{
  "n_layer": 14,
  "d_model": 160,
  "n_experts": 128,
  "experts_per_token": 8,
  "d_expert": 32,
  "d_shared_expert": 0,
  "activation": "squared_relu",
  "moe_layers": [0, 1, 2, 3, 4, 5, 6, 7, 8, 9, 10, 11, 12, 13],
  "router_score": "softmax",
  "normalize_top_k": true,
  "routed_scale": 1.0,
  "balance_loss": 0.00589,
  "balance_bias": false,
  "n_groups": 8,
  "groups_per_token": 3,
  "init_std_router": 0.0318,
  "lr_router": 0.000381,
  "vocab_size": 8427,
  "norm": "layernorm",
  "norm_eps": 1e-06,
  "tie_embeddings": false,
  "optimizer": "soap_variant",
  "lr": 0.0045,
  "beta1": 0.95,
  "beta2": 0.98,
  "grad_clip": 1.0,
  "batch_tokens": 65536,
  "seq_len": 512,
  "train_tokens": 301500000,
  "steps": 4601,
  "dataset": "wikipedia_en"
}
Below are experts of layer 11 (counted from 0) of a mixture-of-experts language model. Rows are named router (the router's row for the expert), up (a neuron's input weights, with its number), down (a neuron's output weights, with its number) and show model dimensions 0-159. Each number is 128 + 32 x the weight over its row's rms, rounded and kept within 0 to 255.
After each expert's rows: a language model's description of what the expert responds to; "gets" lists some tokens that make up at least twice as much of what it gets as of all text. This comes from a sample of Wikipedia text that the model never trained on. Tokens count by the router's weight.

# expert 9
router [159 181 126 140 121 102 107  69 116 104  99 113 165 162 142 106 133 166 128 157  86 118 134 123 140 104 164 122 136  88 107 114 105 200 149 207 104  91 143 162 131 128 153  65  92 132 116 110  97 107 160  92 132 131 129 130  97  88 132 167  71  82  78 165 147 126 150 128 139 177 191  96 107 125  91 129 152 125 121 183 170 165 174 119 113 119 165 175  66  96  87 140 141 149  85 135 119 133 106  67 106 120 134  96 110 180 168 135 123 103 142 168 210 161  73 119 125  98 140 143 106 182 130 105  91 144 130 142  82  59 107 102 204  44 125 117 153 166 141 143 138 101  83  65 158 119 117 140 141 154 136 132 192 148 162 105 146 131 137 146]
up1 [130 131 121 115 125  83 161 118 101 120 116 129 128 141 171 113 122 123 150  81 112 166 126 120 132  95 127 108 181  80  98 108  90 140  41 114 114  98 111 109 141 101 159 114 132 140 164 163 169 101 208 126 142  69 156  88 132  89 148 129 134  73 120 116 159 157  56 195  45 172 117 114 109 157 136 129 110 129  66 147 174 141 151 120 122  88 150 124 113 118 161 246 116 146 113 215 212 131  99 130 127 133 107 176 154 130 123 128  95  87 176  82 130 165 167  99 107 128 134 169 110 146  78 147 178 118 105 149 104  99 169 123  87 154 125 149 132  90 136 130 105  83 101  98 187 107 127 114 135 116 119 185 151 161 112 142 136 154 139 134]
down1 [172 137 114  92 154 113  75  72 133 119 148 154 164 157 159 177 153 108 104 126 202 143 121 126 135 126 134 118 139 117  95 130 167 106 153 132  78 159 121 168 146 115 127  96 108 146 100 171 116 135 118 119 149 119 114  82 168 118  49  70  74 142  99  95 113  77 143  85 108 162 103 122 154 123  85 122 108 117 119 154 111 129 177 110 162 150 232  64 115 128 188 155 121 159 170 171  91 125 137 117 118 170 111 125  86 100 145 133 146 125 149 145  94  96 107 159 154 106 146  72 185 110 153  89 111 140 125 127 154  96 135  77 142 142 145 114 122 159  73 145  78 152 185 145 169  81  75  70 136 163 132  98 174 142 206  92 141 162  68 158]
Letters and short pieces inside foreign or unusual names and words, such as Bush-p-epa, Push-p-esh, Koug-d-mioughin, plus table cells.
gets: "T", "\n", "j", "p", ", ", "D"

# expert 32
router [180  88 107 189 155 165 129 102 185  97 188 115 118 114 169 122 107 151 120  93 102 143 133 185 168 108  67 103 146 139 151 155 103 107 173  90  70 137 106 189 134 119 171  75  67  99 158 125 155 112 125  88 146 103 118 141 126  93 159 133 138 113 121 126 126 110 148 108 154 204  88  91  83 163 154  99 155 121 150 143  49  66  99 118 118 122 165  99 167 133 140 122 162  71 166 177 144 129 108 111 164 114 172  89 143 147 176 124 126 114 123 198 107 134 127 143  95 137 110 158 139 164 126 113  61 102 177 132 158  77 153 148 138 192 129 123 105 122 134 160 137  49 121 141  61  86 101 145  55 107 160 129 152 140 148 154 143 135 124 136]
up2 [136 154 109 174 105 136  92 112 165 120 127 108 175 134 136 153 189 147 106 120 150 149 164 117 162 113 109 166 144 133  99 143  72 126 211 103 151 161 139  80 136 133 168  60 107 122 158 176 135 120  67 110 139 128 112  46 146 106 153 139  96  85 143  93  97 104 115 101 144 124  50 143  48 138 158 126 142 160 140 108 108 125  81 135 162 102 167  67 171  89 150 111 141 159 164  84 158 104 113  87 152 102 168 146 115 115 211 112  87 130 149 138 127 166  93 136 156 146 148 130 152 196 134 110 138 125  99 136 102 101 109 147 131 124  47 188  78 127 137 144 138  82 199 127 112 115 160  91 162 142 116 138 149 162  71 127 102 179  83 125]
down2 [184 138 159  76 157 139  88  69  73  71  82 156 159 149 123  77 146 151 130 147 151 128 145 157 130 135 129 138 106  99  64 175 179 107 139 153 127 172 112 131 129 104 150 119  72 166 154  75 128  47 124 151  87 133 131 155  59 131  51 134 126 118 181 123 135 110 106 106 138 122  32  97 144  90  67  94 147 100 157  73 153  95 179 141 188 180 160 138 139  90 143  54 125 157 141 146 188 134 115  89 148 134 103 110 146 147 142 154 137 152 104 102 230 155 116 132 121 145 123 136 154 154 125 148 124  87 109 102 166 126 113 131 131 123 131 157 144 153 165 121 149 119 108 130 176  91 139  97 160  98 118 128 155 161 135  93 103  94 158 139]
Line breaks and short syllables such as be, He, fe, Me starting or inside words, often in table cells: beque(athed), She(ep), Heat.
gets: "\n", "e", "Be", "Me", "le", "he"

# expert 8
router [117 158 169 126 156 122 178 149 151 131  67 154 143 122 116  73 119  88 111 139 155 199 146 105 136 116 150  90  71 146 159  88 100  66  92 116 153 140 120 114 186  49  96 105 109 179 148  76 148 136 151 121 110 153 153 195 154 111 157 125 128 167 107  35 155  87 129 143 150 103  83 171 111 140 133  73 118 150 117 118 132  89  85 158 117 138 189 122 118 164 101 145 121 147  96 167 135 108 113 163  99 108  81 148  64 183 123 126 109 118 132 159 111  90 123 113 174 120  99 125  22 140 145 113 114 114 143 147  79 100 142 127 120 150 145  96 197 170 118 140 165 113 138 158 132 186 164 162 155 109  66 154  95 132 123 136 183 117 120 145]
up0 [ 74 139 118 172 136 133 148 188 113  40 179 108 107 199 160 110 108 139 118 135 143 185 137 139 150 109 177 105 128 156 121 100 100 128 102 161 176 134 151  92 111 113 154 135 130 142  84 102 173 108 147 120 186  91 118  76  91 154 136 137 172 131 157 148 165 145 157  95  93 112 111  96 187  88 115  50 197 188 147  82 109 112 135 127 156 120  93 140  60 135 154 164 173 148 169 139 113 142  82  78  47  89 147 150 102 150 121 119 159 141 121 140 162 184 121 120 123 154 120 162 122 158 120  99  68 152 141 165  81 144 133 134  97 113 117 154 110 121  48 114 168 112  85 111 140 148  79  88 125 104 166 126 131  84 149  92 128 150 103 151]
down0 [194  79  90 156 128 137 130 206 128  86 179 108 223  63 117 114  89 111 104  80 105 108 122 152 112 152  94  83  95 117 157 103 128  57  84 145  95 192 168 108 174 122 145  80 103 199 128  70 126 155 165  94 147 132 109 156 182 150 118 137 133 180 132 155 144 166 138 170 132 165 103 123 157  83 154  99 127 138 159 120  72 146  51 138 154 127 161 141 165  92 111 128 132 136 103 132  89 135 127 158  67 160 115 167 133 118 128 148  91 146 174 151 136 165  62 112 118 176 124 136 136 110 122 122 142 113 124 125 125 164 114  92 167 114 150 113 135 118  84 139 116 103 152  91 125 186 152  99 139  69 135 110 100 130 143  87 129 135  79 190]
Mid-word pieces of foreign club, city and place names in sports tables and lists, as in Vitória, Tirana, Toronto, plus "both" and commas.
gets: ", ", "i", "ir", "z", "it", "both "

# expert 29
router [135 129  64  69 165 145 118 113 176 111 107 154 100 130  93 121  77 129 124  99  50 126 118 137  49 173 146 102 170 143  85 135 175 188  81 141 171 164 201  81 115 126  76 121 172 182  99 167  95 129 170 102 161  99 136 133 131 136 133 108 153 134 158 140 120 157 144 164 111 102 107 164 128 157 114 120 109 126 115 113 109 132 162 131 126 132 122  93 178  86  97  93 207 120 133  89 193  94 203 178 122 148 126  98 172  87 193 109 179  71  75 162 120 136 123  63 124 165 140 142 157 105 124 147 104 166 146 196 116 162 136 106 148 147 115 127 132 161 154 125 103 123 166 125  90 147  96 140 135 173 115 133 162 153  95 124 123  82 137 123]
up0 [104 112  74  95 200 153 139 136 142  96 172 164 109 102 105 148 128 170 159 105 139 187  92 110 151 127 110 179  60 170  90  62 133 178 107  67 126 147 170 105  92 102 160 161 133 137 127 183 137 104 136 164 155 144 112 165 116  86 172  84 131 130 146 156 130 178 183 128  94 111 148 139 109 158 106  95 156 119  86 161 166 139  99 111  36 103 178 166 119 126 144 116 138 180  88 134 138  89 128 153 144 170 175 132 130 126 118 124 138 138 180 103 154 152 132  95  66 171 122 119 125 110 121 109 100 146  76  52 118 102 105  78 113 197 114 171 108 142 124  95 105 186 112 132 128  82  57 128 109 147 106  92 140 131 143 151 145  79 163 146]
down0 [152 159 173 170 111 102 132 120  80  85 180 124 152 150 100 169 157 135 134  60 132 112 170 116 103 104 153 125  74 125 143 120 115  82 121 160 137  90 167 139 146 166 173 115 124 118 138 178  67 102 152 105 155  85 156 158 163 140 181 123  87 147 176 155 131 104 182  78 142 164 109 120 158  73 206 124 162  84 127 149 123 132 101  87  66 183 158 130  96 124 131 141 110  88  78 143  71 139 109 111 118 144  74 110 206 117 107 176 138 132 101 142 137 162 120  96  78 177 107 166 135 143  81 107  95 113 141 133 155 170 106 137  89 133  45 145 157 106 115 122 165 106  98 105  99 121 147 162 115 121 107 118  91 135  64 134 105 167 169 196]
Function words like the, of, in, plus the IPA slash opening after a lead name, LaTeX backslashes, and genus names.
gets: "the ", "of ", "The ", "in ", "a ", "\\"

# expert 4
router [119 160 128 106 177 135  94 143 180 103  92 188 121  95 155  89 116 160 182  88  99 186  79 128 166 190 137 127  99 163  99 150  72 140  95 159  85  97 141 117 113 143 166 127 112 139 162 123  83 134 145 116 101 117 160  75 124 159 128 127 110 109 115 141 145 155 145 131 144 107 152 132 101  72  70 120  96 131 137 162  97 115  68 174 142  98 162 120 156 128 115 118 101 103  90 162  72 116  86 123 116 161 104 100  97 109 159 145 167 113  95 132 119 138 146 146 120 124  66 114 172 108 128  89 113 112 130 166  67 124 182  98  82  93 191  99 156 205 204  53 119 119 152 107  90  84 144 123 102  99 149 139 185 160 137  98 126 162 198 179]
up1 [175 149 110 105 131 125 157 119 175 122 101 102 194 145  78 101 112  94 194 146 145 124 105  77 116 112 120  77 170 111 128 146 113  93 126 137  80 146 136  94 130 101 124  97  95 104 162  93  54 112 122 108 131 111 113 166 206 165 146 155 177 124 131 147 155 149  85  73  84 173 136  71  76  80  80 177  79  94 101 143 138  84 125 162 170 149 194 120 137 114 156 116 189 165 126  55 155 139 145 112 158 209 148 115 148 140 121  92 145 174 121 117  90 118 157 167 104 173 134 131 169 158 114 129 147 124 113 183 103 181 137 157  98 123 156  75  96 148 142 131 117 151 122  90 133  85  88 145 135 152  65 183 147 136  94 110 123 137 109 137]
down1 [168 116  92 144 116 108 142 161 139 143 115 106 115 199 127  68 173 162 119 143 164 145 165 118 155 140 174  65 126  69 103 155 128 109 136 119  94 124 131 149 100  66 125 144  92 108  19 157 110  80 132 122 156 129 112 127 137 132 166  97 106 180  81 118 155 154 205 135 113 102 188  67  96 117 102 113 176 115 125 144 174  83 138 150 188  98 138 120  77 142 131 153 100  92 147 157  51  98 157 116 143 157 120 110 159 131  70 177 110 113 143 169 155 123 143 109 131 164 149 135 139 114 146  62 134 125 117 143  94 111 104 159  98 131 151 152 175 147 137 168 188 142  97 132 121 141 105 177 139 100 115 184 103 156  89  49 158 164  99 106]
Early pieces of unusual names and surnames (Eibeler, Ziff, Golfarancini), plus decimal points in coordinates and periods or commas after initials.
gets: ".", "E", ",", "A", "is ", "D"

# expert 33
router [142 146 121 163 147 164 121  94 153 160 132 182 135  89 154 132 126 152 169 122 120 130 121 135 120 110 112 154 155 169 123  75 120 126 114 180 128 151 103 157  87 143 152 162 147 174 151 136  98 116 106  99 127 126 110 155 128 129 108 129 117 167 121 154 134 211 147 124 181 107 150 105 128  87 168 152 119 129 131 114  70 120 114 129 125 140 130  89 128 120 133  97 119 122 146  57  83 139 176  72 182 160 151 114  96 153 171 102  96 113 108 106 169  81 140 212  49  78 165 128 118 140 105 121  77 135  72  79 123 194  75  67 169 164 147 139 103 167 168 147 113 182 147  91 221 120 155 111 166 115 134 136 194 142  85 177  63 149 116 151]
up1 [107 142  51 136  95 110 105 125 177 134 103 160 130 108 143  68 154 135 167 159  91 137 166 118 158 121 154 111  92 108 151  99 136 157 119 158 198 149 106 168 129 111 116 171 120 146 111 143 170 155  91 134 167 103 102 131 132  77 185 119  93 142 107 196 144 162 113 113 128 207 144  90 121 119 129 154  75  79 101 142  87  62 162  72 115 171 126 110 133 135 211 119 148 121 141 101 154  99 156 123  93 139 116 114  99 143  88 128  99 137  91 181 143  91  99 168 122  74 160  89 181 136 106 110 155  61  87 120  84 137 189 124  97  88 128 199 163 166 199 121 144  97 129 109 124 143 129 114 125 133 104 152 160 113 120 152  92 132  70 187]
down1 [164 108  52 144 110 117 124 126 110 255  87 113  77 126 130 117 125 158 100 133 130 160 135 141  83 139  96 127 111 146 119 155 121 130 158 150 168  99  69  96 132 130 105 123  78 116 148 149 175 131 133 138 152 138 130 131 146 105  76 106  87 115  86 136 197 146 157  79 120  52 142 126  74 102 121  98 164  83 121 120 159 128 144 174 142 148 148 122 109  73 138 152 147  87 121 127 110  73 103 105 145 145 167 157  72 161 129  41 132 152 144 131 129 116 112 166 107 130 130 146 104 120 185  88 201 145 157 133 160  86 100 110 161  97 184 151 152 166 136 127 116 113  98 191 110 161 127 128 149 153 111  92 171 144 173 133 158  98 117 157]
Capital first letters starting names or table cells after pipes, line breaks or dashes, like H-ilda, H-ogarth, S-ailing, and taxonomy infobox entries.
gets: "H", "\n", "C", "S", "G", "K"

# expert 7
router [104 163  91  98 177 155 121 201 131 114 131 184  59 185 151  98 119 142 145 153 133 159 118 142 100 204 156 125 161 123 113 157 137 134 115 133 141 125 157 119 137 167 134 104 111 113 124 159 108 143 137 154 110  96 147 153 142 181  99 122 144 171 125 142 160 165 149 117 176 110 124 102  98 159 135  99 166 122 168 167  81  84 144 175 128  89  93 123 161  71 134  62 157 151  47 137 148 117 161 194 178 197  96  95 124 110  98  84 145  93 157 133 128 149 173 131 115 105 147 143 161 190 138 169 124 115 144 155 115  85 118 102  70  67  97  84 137  84 147 103  33 114 106 109  84  62 140  77  83 130 143 141 131 143 153 117 139 118 145 145]
up0 [ 78 184 117 125 162 130 152 127 152  81 160 163 127 124  95 146 107 162 131  70 146 144 126 133 118 126 196 132 158 133 188 106 139 115 105  65 125 143 118 140 149 189 144 161 161  63 137  84 127 118 142 153 143  70 145 148 137 144 144 138 125 162 108 176 184 116  49 102 126 143 116 122 132 143 152 188 124 163 113 174  40 102 172 125 106  70 161 128 110  88 149 129 169 164 116  64 117 119 131 121 104 159  36  46 165 100 147 126 161 149 105 124 127 123 161 182  98 150 113 124 115 165 112 151 110  78 108 168 115 126 138 102  87 139  98 133 149 114 120 125  84 178  92 116  50 103 100 150  92 144 124 174 125 165  70 158 125 158 140 136]
down0 [156 124 124 181  96  25 107 115 161 129 131 138 167 120 141 107 105  81 135 120 155 214 153 148 151 100 114 117 142 176 181 148 105 191 115  95 139 183 111 187  80 107  63 140 165  91 131 169 103 165 117 200 101 113 108  91 130 132 207 136 121 105 164 100 130 113  81 188 166 133 145 124 131 119  87 127  57 158  79 120 169 107 155 128 140 118 129  82  84 154 103  79 129 111 118 134  91 173 107 159 143 117  70 136  89 103 137 155 134 140 155 136 132  94 155 141 141 139 126 115 145  91 106 133 143 125  73 129 108 136  57 178 132  61 154 142  95 152 135  72 138 164 128 189 115 151 138 165 136 157 118  97 131  88 119 108 144 128  98  88]
Punctuation and letter pieces inside chemical names, formulas and math markup, e.g. "-yl)", "hydroxymethyl)", "=", "E", and some list separators.
gets: "E", ".", "-", "=", "O", ","

# expert 50
router [156  87 108 133 120  87 111  87 126  72 135 131 106 141 101 113 136 161 118 145 153 121 149 139 158 181  90 147 177 102 147 131 104 117 144  93 112 202 149 124 136 138 141 153 189 116 153 152 142  94 142 162 144 177  96 143 148 151 115 152 180  94 183 193 161  84  91 128  55  76 126 164 100 111 132 134 173 133 150  94 147 148 117 120 163 132  99 166 150 180 121 121  75 109 179  82  61 101 163 100  93  90 100 127  84 116 152  87 158 146  65 156 142 129 105 169 118 186 158 148 131 164 118  85  74 178 128 134 149 144 111 103 118  29 163  98 155 156 140 138 126  62 107 176 111 160 161 112 142 129 156 101  85 145 131 126 127  89  99  64]
up9 [ 82 107 131 143 143  71  76 172  68 181 110 138 128  59 123 127  61  89  89 106 103 143 180  89  77 218 141 131 162 138 140 180 150  66  97  90 160  92 124 174 160 114 108 112 159 121 135 134  82 103 111  97 158 143  94 185 125 169 143 119 138 113 139 104 175 137 109 107  97 145 141 191 190 125 123 134  97 193 139 132 132 118  79 177 149 181 119 110 108 153 114  84 193  94 110  91 128 104 113 117  99  81 117 159 171 124 141 139 200 144 146 115  98  97 118 128 107 143  94 156 140 154  98 127 109 155 101 120 146 157 131 161  77 149  80 113 117 139 173 153 122 130 145 159  88 181 162 166 173  82 118 143 109 132 149 129  85 142  89 160]
down9 [111 154  97 159 130 110 169 124 110 145 171 133 183 161 139 122 142 131 147 142 149  62 109 108 100 167 123 116  23 106 124 135  92  80  74 100 174 137 114 124 144 127 137  94 197 105  31 183 152 135 127 132 151 164 134 141 146  77  99 127  82 108 177  85 174 143 124 150 147 131 147 101 109 145 122 139 190 118 129 166  58 129  63 143  92 138 138 126 127 134 148 126 181 126 126 201 138 140 120  82 193 128 110 122 113 148 163 118  88 189 161 116 118 126 114 190 158 114 131 106 148 130 177 117 100 170 108 127 117 147 143  88 116 149 154 154 123 156 127  89 140 110  94 137  87  85 171 143 152 128 106  94  63 156  70 111 186 112  72  98]
Percent signs, table pipes and coordinate symbols in census demographics, election tables and location data, as in 15.9%, ″, sq mi, UTC.
gets: "% ", "| ", "%) ", "%", "'", "″"

# expert 22
router [121 100 117 164 111 139 178  71 168   7 141 139 173 178 145 121 128 116  83 117 160 164 147 117 178 111 145 148  94 107  71 132  85 135 177 141 115 139  71 123 110 144 128 140 117  57 177 172 133 128 125 151 145 131 138 139 107 129 118 108  97 144  56 184 140 145  95 194 140 105  92 113 153 133 134 104 132 140 116  95  87  56  80 121 204 177 135 107 144 117 104 159 130 111 140 126  79 201 149  77 104  88 101 133 139 136 114 165 123 138 170  81 131  83  96 120  96 138 136 121  83  94 119 101  92 139 168 165 103 115 122 176 121 113 117 153  93 109 127 100 113 153 137  60 154  76 142 165 116 203 138 125 144 148 123 111 127 155 174  99]
up1 [127 146 141 213 132 100 132 149 145 103 130  97 149 184  99 144 100 200 139  54 129 151 135 150 146 125 180  88 129  93 103 160 128 166 123 143 112 112 110 152 152 129 119 145 140 128 146 129 206  91  88 148 115 123  82 164 126 174 120 115 106 114 171 203 150 166 103  53 168 166 117 150 132 136 176 138 122 140 175  96 155 118 143  87 146 119 145 144 121 162 173 163 167 174  79 115 102 115 122  71  91  42 158 122 139 106 174 132 114 109 104 110  66 134 142  99  77 128 145  85 107 122 104 128 116  85 106 163 135 115  95  95  72 122 108  88  95 127 107 150 148 113  91  63 162 226 156 140 139  84 162 128 131  86 122 108  99 145 122 170]
down1 [111 139 101 113 164 159 178 123 182 152 138 126  99 164 116 158 142  73 118 112  96 129 133 135  65 108 201 161 198 112 148 122 113 100 113 105 106 148 162 103 127 152 107 137 155 160 145 203  81  65 149  96 123  84 106 135 115  97 114 142 203 182 100 140 127 189 152 153 159 173 100  98 150 135  93 109 143 141 123 126 101 114 141 130 103 119 199 127 118 153  83 121  74  99  40 169 101 174 108 160 129 201 124 163 128 158 102 122 119 135  97 148  80 127 139 103 159  99 133 114 151 142 114 137 173 135 150 109 141 106 160 117 121  19 121 128 107 129 118  93  92 128  95 129 184 152 157  82 136 146 166 156 123 177  68 109 162 101 108  86]
Word pieces containing w, especially the w inside compounds like hardware and swimwear, plus tw, sw, ew fragments.
gets: "W", "w", "'", "ew", "th", "Mc"

# expert 42
router [171  91 113 133 115 158 194 152 123 149  97 116 113  70  87 106  49 117 132 165  58 174 108 167 143 127 139 178 170 152 127 106 135 136 173 118 144  84 175 148 124 127 102 167  97 138 157  75 134 160 104 177  87 175 169 172 168 136 138 108  99 117  80 137 147 106  91 167 141 128 133 133 104 109  99 127 160 133 161 123 123 139 107 117 151  73 188  89 102  54 119  81 107 158  84 131  81  74  99 126 145 117  87 139 124 172 168  96 209 112 111 174 127  66 155 110 119 149 148 114 178  71 162 102 174 150 134 116 157 135 163 149 105 196 131 136  98 166 159 104 103 139 146 131 126 132 194 161 162 145 129 131 143 139  98 145  78  91 160 126]
up1 [122 131 113 146 122 127  95 152 145 103 118 127 122 115 127 158 107  93 116 123  96 173 109 205 139 151  79 126 136 181 105 135 143  81 133  84 175  98 119  98  86 139 126 117 177 129  89  93 136 170  93 168 152 101 169 127 202 148 132  92 159  85 144 105  86 128 189 121  76 139  89 106  79 180 164 116 151 167 141 132  84 102 128 112 115 115 164 125 150 136  91 169 103 150 125 104  91 147  92 142 201  78 103  95 200 121 121 115 157  83 176 177 155 114 179 129 120 159  98 131 131 129  53  58 121  84 116 113 170  97  70 147  82 187 136 143 111 120 160 168 119 179 133 168 143  70 168 126 119 171 139 149  92 138 137 139  76 104 152 173]
down1 [127 108  99 146 175 143 126 119 152  68 157 116  88 178 129 129 147 120 161 142 118 139 163 150 111 160 114 153 100 146 217 146 116 182 157 145 101 111 149 117  91 117  97  94  61 144 123 110  71 116 128  73  78  91 100 165 143 127 101 141 146  94  87 189 195 187  86 117 172  90 171 203 111 201 110 107 109 159 124 128  92 104  99 117 103 163  92 158 165 111 110 134 127 178 107 146 144 140 152 111 131 187 130 108 144 138 132 104 168 133 163 134  92  86 123 127 147 146 145 166 206 129 121 147 153  80 103  68 150  70  67 112 104  74  92 172  78 169 161  88 170 106 112 144 163 113 104 113 113 128 144 123 104 117 140  85 105  95 114 117]
Short pieces inside names and words, such as Qu-in, M-ore-over, plus "is"/"was" after an article title, often in taxonomy text.
gets: "is ", "was ", "A", "in", "e", "le"

# expert 11
router [100  76 141 105  91 129  89  98  60 164 119 130 161 113 105  59 130 188 184 141  81 179 153 173 131 149  95 124 130 149  89 131 132 140 100  99  85 114 147 156 152 168 131 171 114 133 132 127 158  80 125 100 124 155 135 117 177  89 177  98 140 118 100 133 154 111 100 114 165 146  98  84 133 156 125 110 147 124 106 123 149 155 113 135 136 147 115  98 147  90 138  77 107 108 141 124 143 120 140 107 147 101 163 183 144 156 166 134 151 200  38  89 139 102 161 160 110 121 162 134 124 147  92 160 136  52 156 130 197  98 161 189 157 147 165  59 131 132 176  89 146 190 160 194 146 157  94  93 118  78  58 105 107 117  82 104 118  93 135 154]
up1 [ 73 136 156 127 140 122  56 192 133 136 152 128 143 146  94 147 108 153 109  72 146 164 103 136 134  75 130  66 122 122 124 128 165 129 145 107 125 160 151 145  63 139  74 173 179 124 145 121 162  96 101  60 109 136 105 130 136 124 103 129 144  87 135  91 106 136 129 115  98 119  89 202 140 131  94 126 131 120 207 126  70  80 124 128 154 142 122 153 127  94 124 191 197 101 139 149  87 112  90 174 145  99 140 179 145 141  99  78 160 110  94  91 107 117 150 159  96 136 168 200 114 141  80 104 132 132 113 203 181 216 126 141  84 131 110 142 153 166 125 123  84 142 120 129 144 126  82 151 177 107 162 141 130  90 183 100  68 161 136 125]
down1 [163 111 114 127 146 130 133 154 133 133 136 128 102 135 131 149  89  96 103  66 113 126 149 159 132 123  79 105 159  84  93  94 147 163 118 103 127 172 106 139  95 127 203 178 144 129 133 147 226 114 104  92 140 140 151 113 100 147 168 156 107 103  87 131 116 102 119 143 152 122 118  89 110 174 133  67 157 136 121 123  74  97 166  90 106  78  85 178 135 136 139  81 132 124 120  97 124 122 188  83 116 147 116 135 139 132 107 144 137 105  63 138 136  89 135 128 169 101 169 177 155 155 112 152  93 152 189 246 134 173 214 116 145 129 106  59  68 131  60 137 115 102 126 150 107 132  92 129 136  92  94 201 145 104 175 138 134 146 160 106]
Inner or final word pieces after a stem, like s in compulsory, es in adolescents, u in solutions, plus plural s.
gets: "s", ".", "de", "it", "es", "u"

# expert 47
router [155 122 147  98 114  58 158 148 104 159 125 109 156 198 151  78 124 104 147 142 112 122 105 148 141 149 114 115 131 102 126 156  61  79 209  84 133 132 134  86 147 125 207  91  70  57 126 157 132 107 166 139 154 157 146 108 140 101 127 100 142  93 155 107 117 127  83 113 166 164  95  87 131 140 154 165 149 130 156 108 190 126 201 145 149 134 148 114 133 118 105 124 207 178 143 128  85 135 166 131 116 155 127 159 168 119 118 139  91  91 145 117 113 136 150 138 151 159 138 171 167 133 168 133  92  90  54  92 111 130 100 100 115 116 135 145 155 152 190 150  94  81  50 127 136 140 158 150 141 103  93 213 121  85 129 146  79 178 180 138]
up14 [163 148  85 118  88 107 151 158  70 118 172  97 142 136  87 124 157 110 127 128 122 146 126 125  72 142 183  90 130  94 149 131 117 113 129  81 128 171  64  77 157 186 182 157 118 108 103  90 155 112 168 116  96 144 102 117 104 135 189 140  80 147 167 138 102 180  86 146 156 196 136 110 115 145 194 139  55  97  83  89 161 112 162  95 127 131  87  59 165  65 109 159 145 121 160 135  92  97 153 139  96  94 162  94 167 128 162 155 146 154 157  90 156 122 170 135 127 160 100 182 119 133 144 135 132 128  81 163 130 101 107 109  73 113 145 171 138 155 167 126  70 151 111 154  96 112  97 152 148 132 137 119 128  92 141 211  66 176 120 150]
down14 [116 112 166 145 141 163 135  85  89 133 119 109 132 107 145  97  93 133  97  90 124 113  96 105  39 103  96 168 124  72  90 139 111 146 126 115 117 199 186 108 100 135 125 183 131 172 130 176 140  93 194  94 143 166 112 166 177  88 135 165 140 129 119 195 169  77 163 155 110  94 191 128 131 109 106 157  93 101 133  75  74 132 108 163  98 121 108 172 145 122 153 147  90 105 194 139  80 111 124 121 117  55 138 168 136  78 147 129 135 162 144 140 145 157 116 158 193 129 133 180  83 162 165 119  94 131 159 169 134  91 108 129 113 132 138 119 105 135 141 147 113 129  50 113 155  59  92 125 126 128 110 157 160 152 125  82 169 185 151  80]
Past verbs (brought, came, won), the, its, possessive s, and dashes or digits in scores, dates and track lengths.
gets: "–", "the ", "| ", "\n", ",", "s "